{"n_layer": 8, "d_model": 384, "n_experts": 32, "experts_per_token": 1, "d_expert": 352, "d_shared_expert": 0, "activation": "geglu", "moe_layers": [1, 2, 3, 4, 5, 6, 7], "router_score": "softmax", "normalize_top_k": false, "routed_scale": 13.7, "balance_loss": 0.0126, "balance_bias": false, "router_cosine_scale": 14.0, "init_std_router": 0.014, "lr_router": 0.00205, "vocab_size": 16384, "norm": "rmsnorm", "norm_eps": 1e-05, "tie_embeddings": false, "optimizer": "soap_variant", "lr": 0.00567, "grad_clip": 1.0, "batch_tokens": 131072, "seq_len": 1024, "train_tokens": 756600000, "steps": 5773, "dataset": "wikipedia_en"}
Below are experts of layer 2 (counted from 0) of a mixture-of-experts language model. Rows are named router (the router's row for the expert), down (a neuron's output weights, with its number) and show model dimensions 128-255. Each number is 128 + 32 x the weight over its row's rms, rounded and kept within 0 to 255.
After each expert's rows: a language model's description of what the expert responds to. This comes from a sample of Wikipedia text that the model never trained on.

# expert 23
router [134 122  92 137 171  64 102 153 114 142  84  96 124 141  89  84  94 108  97 106 158 137 135 168  80 139 108 129  39 138  79 138 135 118 142 131 135 106 151 127 146  83 157 134  78 128 119 124 138 154 112 142 108 122 154 128 179 117 123 126  90 184 155 128 146 143 142 180  95  84 136 122 108 155 105 178 133 184 141 110 146  91 183  98 110 174 124  97 123 136 136 130 111 161 141 140 194 106 105 158 101 183 155 166 162 144 160 106 159  99 193 124 234 179 119 113 114 127 127 177 149 129 179 107 103 173 141 154]
down0 [107 107 127 111  89  76 132 143 150  56  89 135  77  98 108  89 126 114  75 116 138 120 127  96 138 128 130 158 159  95  61 104 147  92 102 194 103  99 142 140 112 137 144 119 134 128 119 104 138 181 156 127 103 108 148  74  91 129 150 169 156 148 160  97 101  92 117 190 133 126 109 116 112 120  60 170 189 110 128  58  78 169 116 117  61 177  95 169  98  98 132 148 144 146 112 111 100 163 104  81 126 163 109 154 126 105 160 179 140 136 101 119 129 142 133  34 106 128 137 172 142 127 147 129 108  99  99 168]
Possessives

# expert 12
router [116 116 148 202 122 123 103 110 123 126 133 156 138 114 167 190 139 135 139 135 100  90 113 129 173 141 146 147  61  92 128 110 108  97  58 157  81 117  98 109 174 151 167 136 120 118  65 102 119  91 174 137 135  61 142 113 151  95 143 159  83 120 119  99 209  94  79 145 151 101 111 162 166 142  96 168 115  68 114 119  89 117 142  48 151 119 120 122 144 157 147 126 134 176 138 145 142 174 112 146 156 125 224  76 212 150 157 116  80  89 148 159 134  99  38 174  84  78 148 149 174 132  96 102 136 140 139 126]
down0 [138  58 133 161  86  97 140 158 101 141 136 124 157 130 101 102 142 104  91 105 185 107 183 102 138 163 143 172 124 108 105 125 133 147 112 183 126 128  79 185 160 141 169 130 149 108  53 100 178 151 186 140 137 188 111 118 149  73  73  64 133 109 123 179 107  92 113  91 151 131 107 116 189  98 162 148 161  91 135 120 136  96 119 156 130  86 119 111 134 141 150 117 119 107 127 117 181  38 119  89 119 146  96 101 157 110 113 140 150 130 134  91 143 175 157 156 158 134 127  81 151 144 170 101 150 134 136  98]
Mid-word English syllables

# expert 25
router [ 86 129 125 151 186 149 143 140 105 104 101  81 191 174 111 135 115 116 139 122 104 106 123 112 159 147 135 154 121 144 184 113  87 155 133 115 137 117 141 172 120 128 154 146 167 147 108 111 191 152 146  90 102 116 118 153 186 125 151 139 151 182 117 132  94 157 126 140 109 135  84 125 127  85 137 143 114 109 178 177 115 140 117 130 109 161  84 127 150  83  87 126 162  85 109 121  72 140 142 152  96 152 102 189 127 156 107 158 141 140 162 181 142 156 138 115 186 150 111 179 118 116 133 129 162 145 126 100]
down0 [149 117 162 104 136 143 129  78 121  85 116 123 104 144  99 133  72 139 154 137 176 115 105 139 172 107  85 103 159 103 163 181 111 154 172 167  93 154 114 136 121 112 114  69 126 114  27 172 141 137 117  70 141 143 163 183 119 136 110 104 145 158 142  83  98 154 159 177 107 174 106 146 114 135  81 135 143 131 112 198 201 149 159 173  28 171 157 106 139 128 135 163  97 124 152 118 178 142 158 107 167 169 130 125 148 116 106 171 144  78 118 116 139 145 160 151 132  77  57 171 134 108 160  89 107 164  88  85]
Section breaks and temporal connectives

# expert 17
router [109 157 100  95 140 167 139 205 124 153  88  63 122 163  97  90 153  74 169 118  78 118 126  92 130 135 141  88 123 143 107  93  87 141 154 136 140 118  95 149  95  71 171  78 181 177 134 160 155 122 153  96 107 162 133 181 196 164 117 138  73 130 112 119  84 149 186 111 130 131  85 131 144 106 193 127 137 133 157 145 126 110 128 127 134 156  88  68 121 122 162  68 107  95 134 118 160 121 129 139  67 115 154 166  95 150 116 105 138 106 164 164 185 148  94 162 188 104  95 110  75 111 157 104 150 124 128  98]
down0 [177  93  98  96 129 140  90 112 135  81 115  96 100 161 152 143 173 121 122 198 119  77 119 126 112 157 137 123 167 187 151 152  96 115  38 144 137 164 170 141 109 119 147 132 127  97  83 143 120 124 168 156  91 115 110 127 138 101 162 111 136 132 156 105 135 132 132 109  84  86 154 103 146 112 127  93 135 127 177 177 154 129 145 197 135 101 156 160 182  97 105 109 144 135 185 153 111  97 132 103 147 165 116 162 125 116 162  86  83  88  82  64 162 100 129 135 163 134 153 171 168 112 143 161 120 134 118 156]
Latin and institution endings

# expert 18
router [ 81 104 181 113  84  97 103 128 129 125 190 133 162  94 147 127 169 122 145  69 143  83  25 118  96 113 116 154 126 125 139 161 125 121 110 181 140 188 133 144 125 158 158 119  46 131 112 137 134  62 153 183 128  97 139 130 160 142 148 121 142 130 106 111 125 140  89 165 124 122  44  99 129  44 113 146  90 102 124 149 198 133 161 116  97 133 115  97 159 127 159 115 114 153 175 113 140 154  77 130 121 121 147 153 116 128 137 151 138 134 132 102 132 117 158 142 152 150 136 127 170 129 172 126 163 149 110 142]
down0 [113 100  69 143 174 140 127  87 131 144 180 122 114 115  79  87 156 169 116 117  73 101  83 112 165 103 183 133 184 156 132  76 125  84 173 190 126 135 117 136 120 147 159  97 113  64  73 124 141 147  67 130 108 102 152 181 109 133 170 148 157  95 129 100 144 150  94 100 158 143 143 118 184 146 141 218 102 148 126 135 124 150 104 125 122 138 126 116 175 143 161 153 103 118 209 137 115 124  89  96 115 103 151 137 116 157 140  79 125 150 130 114 173  75 117 191 115  91 167 145 163 114 133  44 152 108 133 148]
Pronoun subjects, adverbs

# expert 19
router [ 90 170 130 104 112 156 152 137 149 177 120 137  95 101 137  77 136 108 153  92 137 163 194 118 106  95 110 178 159  79 101 150 127 135 108  72 193  95 117 127  90 122 109 137 154 102  81 135 101 102 112 130 143  65 148 107  88 158 131 140 120 127 104 133 131 107 127 146 175 133 108 170 126 108 108 140 137 172 122 116 167 145 141 176 176  79  99 146 118  90 125 162 126 122 119 143  73 161  96 151 117 139  45 127  80 174 111 205  85 118 106  82  97 112 140  62 139 118 163 143  75 150  85 196 123 101 173 103]
down0 [ 85  62 114 100 166 116 126 157 108 121  99 107 124 126  94 130  93 127 173 120 109 119  84  55 137  86 144 108 164 114 155 115 134 155  96 142 173 127 186  99  86 136 141 116 168 144 131 101  93 151  79  93 156 131 167  69 123 181  94 107  91 153 107 166 116 143 101 175 162 125  97 127 121 111 148  58 150  68  59 149 143 126 118 110 176 145 145 119 200  97 159  79 121 150 184  39 129 100 107 112 142 151 119 181 145 140 119  85 130  70 147 123 120 145  97 107  87 101 203  97 138  91 116 157 196  49 145 140]
Years and field labels

# expert 13
router [129 127 191 191 152 155 160 205 127 164  80 127 117 120  86 107 109 163 152 108 178 126 155 139  93 206 147 122 116 129 164 128 173 205 144 127 138 126 149 140  51 109 120  84 136 134 149 124 107 132  96 158 162 108 113 135 148 165 102  80  89 161 106  44  93 144 171 132 111 173 192 183 120  75  80  98 130 114  75  94 157 153 105 145 157  91  98 156 104  62 119 148 119  99 109 104 152 123 166  68 159 114 112 121 158 142  79 170 127 136 135 116  99 107 105 100 142 160  99 121 111 148 101 116 161 112 164 101]
down0 [119 150  87  80 134 124  92 138 108 139 149 116 133 115 123 151 128 175 132 141 169 112  78 171 142 145 161 114 126 121 184  93 104 137 112  63 107 135 117 160 106  83 104 167 136 159 119 129 140 127 190  67 108  89 166 109 123 106 165 133 189 118 136  92  91 108  59 178 142 129 107 138 137 101 170 180  95 157  87 139 130  77 123 160 127 148 167 124 127  97 125 106 132 118 121 184 165 115 181  98 119 170 113 124  96  93 106 132 186 148 104 118 111 117 109 152 115 116 119 108  84  44 164  73  59 143  88 136]
Line breaks in infoboxes

# expert 15
router [152 125 160 163 108 145 136 101 100 171 122 117  90 127 138 128  73 100 107 152 146  85 157 110 167 150 116 201 124 116 140 160 157 112 140  97 109 155  88 119 184 132 120 122 100 121 155 111 165 152 138 112 139 129 159 116 120 117 100 118 152  67 139 120 165 167  83 137 169  97 158 174 103 106  90 141 170 171 139  86  41 131 130 154 134 136 153 163 121 205 123 100 154 149 121 176  91  90 144 157 142 129 112 127 125  90 139 163 153  85  83 101 114  54 100 101 106 185  86 143 103 136 117 133 148  75 135  92]
down0 [164  98 155 142  79  88  71 117 101  43 166 118 146 136 151 166 169 121  97 149 121  48 120 181  97 130 114 126 113  66 110 118  75 118 154 195 121 168 127  71 145 148 118  88 139 181 119 131 120 164 141  67 179 137 120 125  70 140  87  92  91 106 134 138 159 159 104 113 131  78 113 153 107 127 218 183 137 104 131  86  69 142 125 158 113 111 171 151 107  64  91 100 112 149 154  78 148  93 145 110 182 146 128 150 114  77 192 103 162 149 109  97 138 126 133 135 162 106  87 115 139 164  90 109 142  99 142 171]
Institutions, roles, kin

# expert 5
router [121 114 137 103 113 148 167 163 113 162  56  88 149 150 106  98 162 109 159 150 117 117 158 108 139 148 143  71 149 170 114 109  97 159 144 120 186 128 129 137 111 121 138 120 186 152 135 145 188 155 159  76  83 176 156 169 181 161 119 175  93 176 111 149 101 130 178 110 166 148  91  88 165  99 152 140 138 120 167 129 152 129 129 121 132 107  90  70 157 129 123  62  90 144 142  76 175 158  97 132 110 167 160 191 102 189 138 101 148 109 137 137 146 169  96 170 210 113 112 116  58 143 145 118 153 143 143 140]
down0 [139 132 178  97 160 112 104 128 130 114  81  95 104  70 182 129 136 166 139 100 114 135  98 101 135 162 132 130 139 103 156 100 142 155 123 129 142 135 122  86 153 148 137 156 115 194 150 145 134 153 137  80 166 154 117 112  84 113 122 142 150 147 111 166 101  94 121 154 119 175 143 114 139 128 140 173  86 158 113 103 108 156 179 112 122 138 140 156  85 125 104 121 156 148  96 190 118 127  74  73  80  92  82 101  90  97 106  95 156  70 117 164  45 115 118 151 153 206 122 184 181 149 110 126 114  97 167 149]
Technical word pieces

# expert 3
router [173 121  69 140 132 112 144 175 111 171  39 139 137 185  86 141 118 110 121 179  95 129 126  87 145  90 125 113 154 153 136 129 138 139 137 122 163 158 104 151 144 124 137 136 191 183 119 169 155 143 129 105 146 183 177 172  88 129 105 144  72  97 105 156 110 152 106 109 122 119 123 134 139 149 127 138 187  75 178 153 128 134 117 167 104 127 133 129 110 107  99  76  92 110 176 142 154 163 162 158 116 101 101 125 142 177 131  87 186 175 161 121 106 163 136 127 124 119 114 121 108 113 112 161 170 145 136 114]
down0 [106 112 139 103 107  95 175 108 184 160 167 210 172 145 194  90 183 145  94 119  94 115 109  35  97 156 107  77 101 185 105 100  72 124 151  54 122 127  81 119  86 136 180 117 122 131 130 174 132 128  49 136 132 108  70 168 156 135 111 163 141 174 189  90 130 134 125 132 132 140 164 220 151 132 124 138 135 119 121  60  99 156  76 164 134  90 142 102 127 122  98 104 116 129 153 138 136 117  94 116 123 133 115 118 150 148 102 170 142  99 140 181 162  68 140 131 190 151 134  80 120 133  99 121 109 204 119 112]
Common noun starts

# expert 27
router [151 177 133 105 147 160 125  73 188 165 155 129 136  93 120 124 153 169  74 111  72  82 130 186 136 108 169 121 214 150 117 115 147 122  90 128 124 104 169 137 128 109 136 152 162 112 143 109 130 128  95  91  67 190 138 184 157 149  95 107 125 122 127  90 100 126 145  84 141 150 129 140 140  96 127 118 115 139 131 204  89  65 188  83 147 101  85  72 112 149 121 151 200 136 127 114 156  94 103 200 160 121  80 126 170 149 160 161 155 173  93  97 145 136 209 109 134 158 139 112 184 153 127  13 192 139 112 208]
down0 [150 135 130  92 109 169 112 104 134  91  88 111 121 159 131 107  80 163  56  90 121 129 126 130  91 146 119 157 125  86 182 117  94 128 114 120 121 142 123  81 128 130 129  74  86 156 156 152  98 109 158 127 158 162 117 122 180  87 118  28  85 143 162 101  89 125 150 180 158 166 113 115 113 183 168 118  65 133 152 133 161 127  93 136 189 138 104 141 115 177 191 164 163 144 182 127 164 177  98 123 112  62 137 131 103  92 152 124 136 167 118 129 118  89 110 142 146  73 155 105 146  73 176  97  96  92 182 120]
Non-English name syllables

# expert 30
router [147 124 168  82 126  99 115 180 131 110  88 109 147 177 131 152 159 193 172 126 109  90 103  83  90 149 157 128 128 174  59  57  86 147 132 134 157  70 145 113 115  85 167 115 119 167 106 129 150  87 124 153 103 223  53 165 183 132  85 139 153 136 147 156  81 156 176  94 119 119 132  70 122 120 137 124  96 152  85 190 162 166  96 155 107 107 114 165 111 177  81 147  57 118 113 114 214  78 182 123 109 142 111 134 143 134 118 115 134 154 122 163 126 155 113 145 178  89  90 115  92 119 173 144 153  91  82 134]
down0 [ 71 166 109 104 119 151  96 132 158 139 108 188 106  97 150 170 126 123 127 118 120 164 105 120 147 104 121  92 125  78 145 164 145 108 122 153  75 127 121 148 107 152 114 142  85  96 101 128 142  89 141  88 134 160 131 156 137 130 190 153 162 190 143 165 137  99 104  75  51  92 121 138  87 175  71 131 125 157 137 154 124 105 119 156 115 112  92 152  94 157 145  74 152  94 147 172 141 124 219 138 129 173 156 144 163 134 149 143 137 140 100  76 141 136 213 105 121 117 151 120 199  71 100 148 142 156 135 157]
Letter C and P